Experts of a small language model: 34.7M parameters, a sigmoid router.
Below are experts of layer 8 (counted from 0) of a mixture-of-experts language model. Rows are named router (the router's row for the expert), gate (a neuron's input weights, with its number), up (a neuron's input weights, with its number) and show model dimensions 0-223. Each number is 128 + 24 x the weight over its row's rms, rounded and kept within 0 to 255. Numbers have three digits each.
Before each expert's rows: a language model's description of what the expert responds to; "comes after" lists some tokens at least twice as common just before its tokens as in all text. This comes from a sample of Wikipedia text that the model never trained on. Tokens count by the router's weight.

# expert 45
Determiners, possessives and small numbers beginning a noun phrase after a verb or preposition, such as the, three, his, several, other.
comes after: " of", " a", " the", " with", " for", "'"
router:107120143098130096090119149145123126135141149144107097164140142134149167116096157125148094153117124161136172097115114111116112138099120145157148131183121141117194145167135143097149165151109119145123157117090183137120151127101144101195120097172120109098139128173085094143135143110096145103130101159138122162133138165108127099123107136122158135112066101130116126131140153131108127132126131146134124161139119147158138081121152187085118169140112096120155097130153169102105139163145157133086105151144138133125131111141123101133112112179152118118129090109084114124159112082172123134086115160149147089127097104155157114124122133132147132129149150135115091126127164155110111108113
gate1:059124134154127181120123175116096067156140169135127157110173127146151132135112092158155087118176125139145122122092128138116147113109109122162135148102131135143121136151114112153114108089125107119179082126108124112121119135137102117174096084155096131144125103090164084109134177123139157120136138108125111155130120148101120086118127100144143109099151129134148117114127162147105154116117113139114117108139183147079119133126124126125126150159149149161076087136147084135121143149150131088144139070141142092138095136129132183090092143191153115165124140109122143150132114082139154122114120114111125168084120134133105100132165130155134115105120123120121109123156108144128135158144
up1:101106134124112152071111112101139141116107104129144143143119138127123149120126135176129129145145152143123154111128156140120113097070140103124128103134128135093122152131121104154132163111103111090123138102120119118158136086142136080122091128068121140128150140082129100126118122144153120116086079138157124106131137138138153170148125172109108120110081139139088134126078130116153160092141114111148102086161136131123115090109109149147116120202179153128107156131133111130130140105110171135166124102132118068129152112144109079120133104125109163118151080083087145119099101130145150139165155155133105118134141120083129160114125150087132167171120185130154146098135152122085122124112

# expert 40
Dashes and spaces opening infobox or list lines, plus capital letter pieces like St, Dr, S in football rosters and tables.
comes after: "\n", "|", " \"", " de", " St", " Al"
router:109130159109136130127073143163122155101146143120110130142125110151123130099089151165144130100151127122090130128130146102151106114139029162166115114118166110083138124122146158088163124169108110171134143165087138124137114102112154104125126118110128123108149081130138170131149091065118116099111097150136123141124138149100119123115114158133108130112135123123142105083128084154137141151121119112161114144136120183128130074121141181102084142111134131142167144126126153139103140102111160102133081147128149109099111114190141122137123147090159118129131111126111113139128122092105128123109085119134111111157082084139135108096121127151156155137149139177089133157123164140114115106115
gate1:167112116100070170184120141143116141156135108093169104140150122136113153110140100124121194135127097155103144185135151103085138094141079118172167114098126191137113118112107137171112141131152124111150115151152091132100134126125180121126115133147148142143118097113145157126184146104064096151140111117159105158150142166173120100129141124110095104106171110139108107148127101137110144113110130100153162107098104128125173101116116144142145149116156172130150119104148122131134079122136110176175104133095151152127106164104124115127141098107122115111150131106135138147091103092136169139115145132114127138135123133144114161122118138105136111129115163147108118132104137130104130153166
up1:109159145139124123114150116115147077175152107129142118077130129112102165132146151147131133107140089097115098144113113140157118079151143103119129098126098080158129129152114109154135155124123166117130133136160132172162129135150132160110060140112105124141111143162102126102101132112171107119091077110090141120117103096129079148142134170126127104130097136082102090126152093114133092127111093194153174126121164161123096114142134125139153148106133146097127127109180116154143125130121120121126171085090147124112088138142148145144114164124170142112105138107135175116137140094104131132101093140169121171127104137111136146178145118148128140139094102122169167115137135123129123146099

# expert 46
Relative pronouns, subject pronouns and auxiliaries that open clauses in prose, such as who, which, that, would, It, They.
comes after: ",", ".", " that", " The", " which", " he"
router:105137136113081112122140129124143172128148159120111091140094124123149107097117142105125146115104126146129119153146145104110119160103100118122115102155146164064153141134164174101132162119121160124111143115092135121144135100101136136166151158192106076123162118109101106108128086091128092088153114140120115130126103142097135109115113116094164094119110116117136098144138122108148166186162167096145119121117104165130115100113099120114100117160132133152130140140153100117129113099133149118122097168157116080106176112139179083158122107094120114079186103085144108120128115101167138135109132121123138112180119113147141123102137123108132155181126143136122134147108106150112082150139
gate2:146159154133189106121138088119175135102110096115115135120089156127120123098141128098105130090117187160109129132136099130133114126147109150159111099146170117108129098105146136116101101132127143129150175126099150121158122098116126129117123149123118151095157098118131118145135131128132108130128086112142125118172111107107124152157177130149131103133122132132128143107117112089133118160139166111118105123066101130120084125098075101133148150101061165139116182136121150126145134114108129151105075163183128138114115126109182114128162173125125100131141099104092141137112094153131119082113166127134152130174137098158125163117103083137152115128151153116104139135126120078142088080133
up2:108120116169114116119106149126136112122125114158147119115145125110123107133114105145115148131131121141176118105098158132139068090134127118137161160139081088131127174142126150153144107139157136150135146118149146163131151130120156120132110125160172157171138165131154105125089121118151179149101111145132165141108147123176159100131118100135130140121145145104170098163113122163151126098113105132137123166191152130115125146157165159133128125090194096124150085120161095111097137148129106109121145122109092084138138140132102132084144121118151120111090153167122112149134138081151129128145093092154168168100104190148118114146119112129136119112166136134110144152131192109138154176122

# expert 32
Articles and descriptors after is/was or a name's comma in definitions and bios, like a, became, professional, lead guitarist.
comes after: ",", " is", " as", " a", " was", " ("
router:090133136142103129124090152160114150122139160120106136114101154134134137072096155129143149103145112158138120106135089092190122151079112142142145103102191140093145110148106132084143130120092129173138156126080153149126142120079188116119133116159116088107128110108120162166128097104083110111134108126139131136137085164101083129127146151099161134165098120108118150108143087133159149158143143081157136121140124160128092083083110125095134136138152123155116113137141125090117136154146143111110094161149125093064159089137105130133135121099149133098140106086114125115153138098132150099138131125149144137152069105143147119125150136124137125151144152149123144126089151142138115135128
gate1:141113116129120138123167120130121105148135135166070173149102145122104072091131143161142101114132131122114124139157142117138138146128135092139151148096155153110125109117080133155073132123162146183082128129112134150125172121118171114127131066096135094117130155157122133178130105121100141178146115127123093080120145119129118172124095089119149119147130122111116119097132127127113097117111130089139116153133115112124092115137124133104128129146143143159081114163132110112139115154111097106147104111148186127091144115129091107151134104149109067110154134108134139098132156142096150108123184133101076145158120118124066137116145135142142144122160108138140164153095132176110074133137
up1:109127121140097176160151128112083176133133145127155120128110093126102138095105111152130143097153088136110135145137153107109144175125135133170129157174133138127119067113103106155106157092156143104126128154126120095086052171140099143128077142104170097091102126104118116122110129125148119098141131141121160108138057128132098130103131169156153119159154117128143148091123150116105142132157134104147103138129109144104128122137088107111129143148110133131118145117099126140149117132149097101115133146144180105119115118109132085153126131084101116098142122099141172177149166154087132141122163150081117124123157121147079150126102105156139136150087178117107118149112126117090134142130

# expert 16
Field labels and header words in infoboxes, tables and section headings, such as Total, Position, Nation, Records, Parent(s).
comes after: "-", "\n", " |", "|", ":", " /"
router:093136142131157105116108128139105122072128138104120159128104124168129145095088149161133148144115124146138145141193109134149121098101094169135097117127132123136118143170097119087134158111122104134121203153098132202086160125122140101153145105143127108126154108134131119160132106075146123118129107144135136128099096133115138123123123160125168108177139121083122126137151103105147136126164174110126110152115152122120119092108126138104105133117120152141137121133168147089072150119122136157095132157155149125111116134147149079144076138139136101105158090079109118144159160084161126151082127112130152139157085107123110127106133149134146171163136145144095113103129129140084109096125
gate3:110153130148131164154131151163134104123097145145164118158138126144126111120151096177135109115108139200118165154184088124155138107136121106146117139131113115130121130111086108119120161134135104151168199140127121157112122107127118083172125106104124130117106141109117127114113152099180132130122131118141128115119169138136112119124128126157096112178141159141107143150157122097098127071114119102157136132119139118057140127143106170109109119110135146125152129093119131127153166104115092135128143173142151155133094109123112123139080134179175079074163114096116113109105150133123096125149134076120129144121141128127087137103131149096118151114125137157127084137126082108093118141177
up3:089111133074103130128158131138121112108128156110133146148124177128079106180140143147130104122160119108072110130114126124164130136141129168120146148140160099104130108122106127143116098133134138131112146130116144106091112094125114067103143118126112160128104117121137099156172125128156145103159116135148107129220130103103153148131146117120077120123112114100149179146157142144112157147155159121132143125140150109157084143152113117110118142143133112139183142110093147122135135099137147152163059143093132157113125114106134103101096140090124150050144128129105156113170131130112086121092072160117116119130110096123126151174127106138153154094102125136112147127149142111147147121117

# expert 17
Field names and separators in infoboxes, headings and tables, such as Born, Predecessor, Personal, See also, table-divider rows and colons.
comes after: "-", "\n", "==", "See", " Total", " Date"
router:111136118102121108103105162153096135076128137129112132164094152158143123099086135165139112125127129153141140144201133115120115141121106140129124130151112136122119136138083152115158131096092093171113192152079131188106161140124148127160129099126126132131171128140106125148127122086109155118135092144121118138110112142123132098146105131127170100178137107114126139108111099136160154126126149096141125153125123122122129111119115131111091120118107138139169126141124156090092162108134151141123138155130137125082144114138143051132089132166182094110171121063107139123153138096141145137090127124111151139144119106153151136089113158115165116161140116176072072118137112155129119109136
gate3:131134110151108071156084153104146110089128084100109132125111160140138126109137130149121114120173130119136115153125133136133146135088114122089128166092116154115112151160134139164112078095116135152146159133146124142114128158140121106141129081117151135148172153155140122137137115117117124116134079142145151114081142157155160157118123082132152137137101149109117163089121192100162115136092132127099102176122162153092169118114112117125137075121120161139126096122167121139060142148102099103096129138121128123095092137155147088152144110112139117143153122109124141106073127113115154091105130141095094092145136140136148142131132158096116130111190151121092096159158131115164152143146
up3:103122146144133113146133107113078134125144113103080160109126156089125127141136147093100076095124098109085110132107160132113068153135108111125148126126145152073111134136147127163109091153110135113113189112116119115090151103115112102096119158121100145134132136138177121124147113090102142130169133145155122124138102115129164122153069089118122132115139161106095120118110134107131114108104116125152094116109099113095139150093161150151071103151173114160102119139104117136141119106127126141122134118110107157148157150165132120075115158108116155120118112163089113146126150096119132132144092115115134105184190149142128117093138158135129108085107110159147144068083132110104110135117

# expert 49
Verbs and clause links in biographical narrative, such as moved, returned, took, called, where, when, often after he or to.
comes after: " to", " he", " and", " He", " who", " also"
router:116142155113103138101105134116144174144145147121098092175146123166142145068112141123105126124142100143138109155161126126113106152102087129154105118170107154141154123130145157104142175165120148118116122144104151160109140136079146122166137150142094101087169109128139149102148115089104108102167139154134114155105109202108087126093111154136150132126162091121116090102097104132137168182148145132141143149122156159130126115123125134076113120188102146143131127139142173117094158082094143114123112110177145100141117115135130086165104106136149140134133134102120111126111095102122177144106114130145135094166146121138138107101141149105148157155138167155107126103144132130135099108139
gate2:116119139139099109104134093105072095119111143125092125083149099105118179117099127173142139149138139156131137090091132136108122141088153135119175148102131110104131150180121118158101114118102132112122114124085135140141104163092116081172105132099091164139118127185110106097104142156109132137095140085136165093117142085136138130117148128141122142117106073110120091108140127130142103097100154082107084144125191166130140084169150140134113149103155131155144129145140123091095138099126142108131141110074114128141145147137106147122150132110119136136135102142122136166070135126088144126115147153131170158085116115158121105115158106148129120129136130115138143133113144096149189117121
up2:124112124142127141110120145112160113093118094141169193093095153137171116146142134114140112131118173154154159132095083135146124049154138127105117127104161130135113133180127123145181120125147095137119154153136135154142195105193140131105140128108149142117100115130114128117109162111145144124104100124146104127142131130110122184147199130136099110144107174133122120137133150157119094092131098165138100144143104106099122137096114114155114144132093151095151125154148148152115101168142117120097149133127151154146159130126134159091118120175103132118126122090118131119128137119165090137143086161157143140121120143118139099171130198138164156104145143125140115125145113163122114102112

# expert 33
Subject words opening a clause after a full stop, comma or line break, such as he, they, who, However, The.
comes after: ".", ",", " and", " The", " that", " but"
router:072128144093084101098142138151104148130169146124095102096093132132157120126111146116189124083115122131143132149131129103114125141099126160118116085151129151077143150167147146111137164132092135113120146130120146151173124102108141117177134139169102126096164111140073132121114109103128130060156138125170096133113100120076128097102113133089137113128129109145161116131120127139118149173133135104131134143159118122148120096127141136121103137169121130190125130133132111102133101107122153122137097164142123112127161117152199085125114136098122133112172095098136111097155130126170137128071083125134148106158127111156138122118171137118101137151142120137101094115095108174161119140133
gate6:153153126100122137120146096122098124139178141117134120113140110105162110142116083093181108116129132124152132110095123127119143161087131137100170155132143125091077143118145108142146135157133127129167086125115133123152128108156168103123108100127152093148129122148119150115132112135172130140124147129097090158107118127092115198085110145142139135120184149141114101139107159156096144128165114153112094128170124116147119101143136141133110116149180132070133129091115131171135096168143108100110144140174141133081155156130102132106102144085176141117093141114145107095147122131161090118158100117131146103126138127151133158088166162112114131098107177142117145116126138063128155129099
up6:140090147109146139124127125167130119158116133171097167183113115144108071149171137180090109094109102091115153143123111107153124108130123080119134115094143099109106155129131109107127088137153161105170165089148111121114132154108140093115145124184129136161128134074124159115122177135091114152108123118109123122153104133098101166160134096137142119131123101172081145155122113163111164082103114118100125119116129137153149145138130093118135125113181129109102111133108083114125099122159130177145131151128158127089114126115180163128134119116112122147139134158120131141096134097120111107149182072162080146115113125132087139137121093126126134115161134113101132120149127167135124127126

# expert 41
Forms of be (was, is, been, being, became) and the word right after them, such as first, worst, known, located, as.
comes after: " was", " is", " as", " a", " were", " are"
router:121131128116090126121123149146116144138158114126104140090094169138119083099111156119145099098100101157162116111124120113151127094103139137157112121108183127092140118138091140126135141124127131154141121142135144154117184129079148071148175115159114096148116128119108150154117128095117137098141134144161097115137138188129099107106155149103178107157105115124110102133136109162137126146173169103135123133165110146112098101077126115115135152131156096135093123147174128072102140142099159148118097168114145106082170121155114134132079118109140156119149140126097120105131141115139144113141129136181149143142096118126174083113160135105115137130131158161134115141109149203126115140160
gate2:118138145150071134165150113122171136098145116193119150127095080173101134152137148170110086154113145133139138186117105161161145125124158133121133126156162140146127081143152128077144121111132118135141168124154135114076130138162161108149146136150135129171149151148130134149136137085166119141141112115157123138087145152138141117144151091137149132128165121143152114134138094117105163112124112130173106115120134166193143101140122156137090129133113142166088108174153149122077148143138127126144088149152113120072133144190146120112111126097133119120108134144153156122111122140155123161108103115145109133161146111116101153117188094123118089142151106130153123093118123103122133102135
up2:129123120099139126112123135143108133158109124079113120185134137085137125135099124145117121124153106144128121082133106087152129116139129156126115088193092075138148107085129084137119147157132112116150125112125163131150139131107104116169133117110143097100122105169122129102093144138140160137146127138117135172078137116154109122133098089161166185141112122151098172137125132115075116137105175169112156135124140136149132163147177130148134150117107078154124088124133108115206133144135107110104121160175164142160129119105110108139072167182139134151132124182099108145125130153110110121146116143130090123123081136129120110118137119141127154118141121101100126153150143109130153122101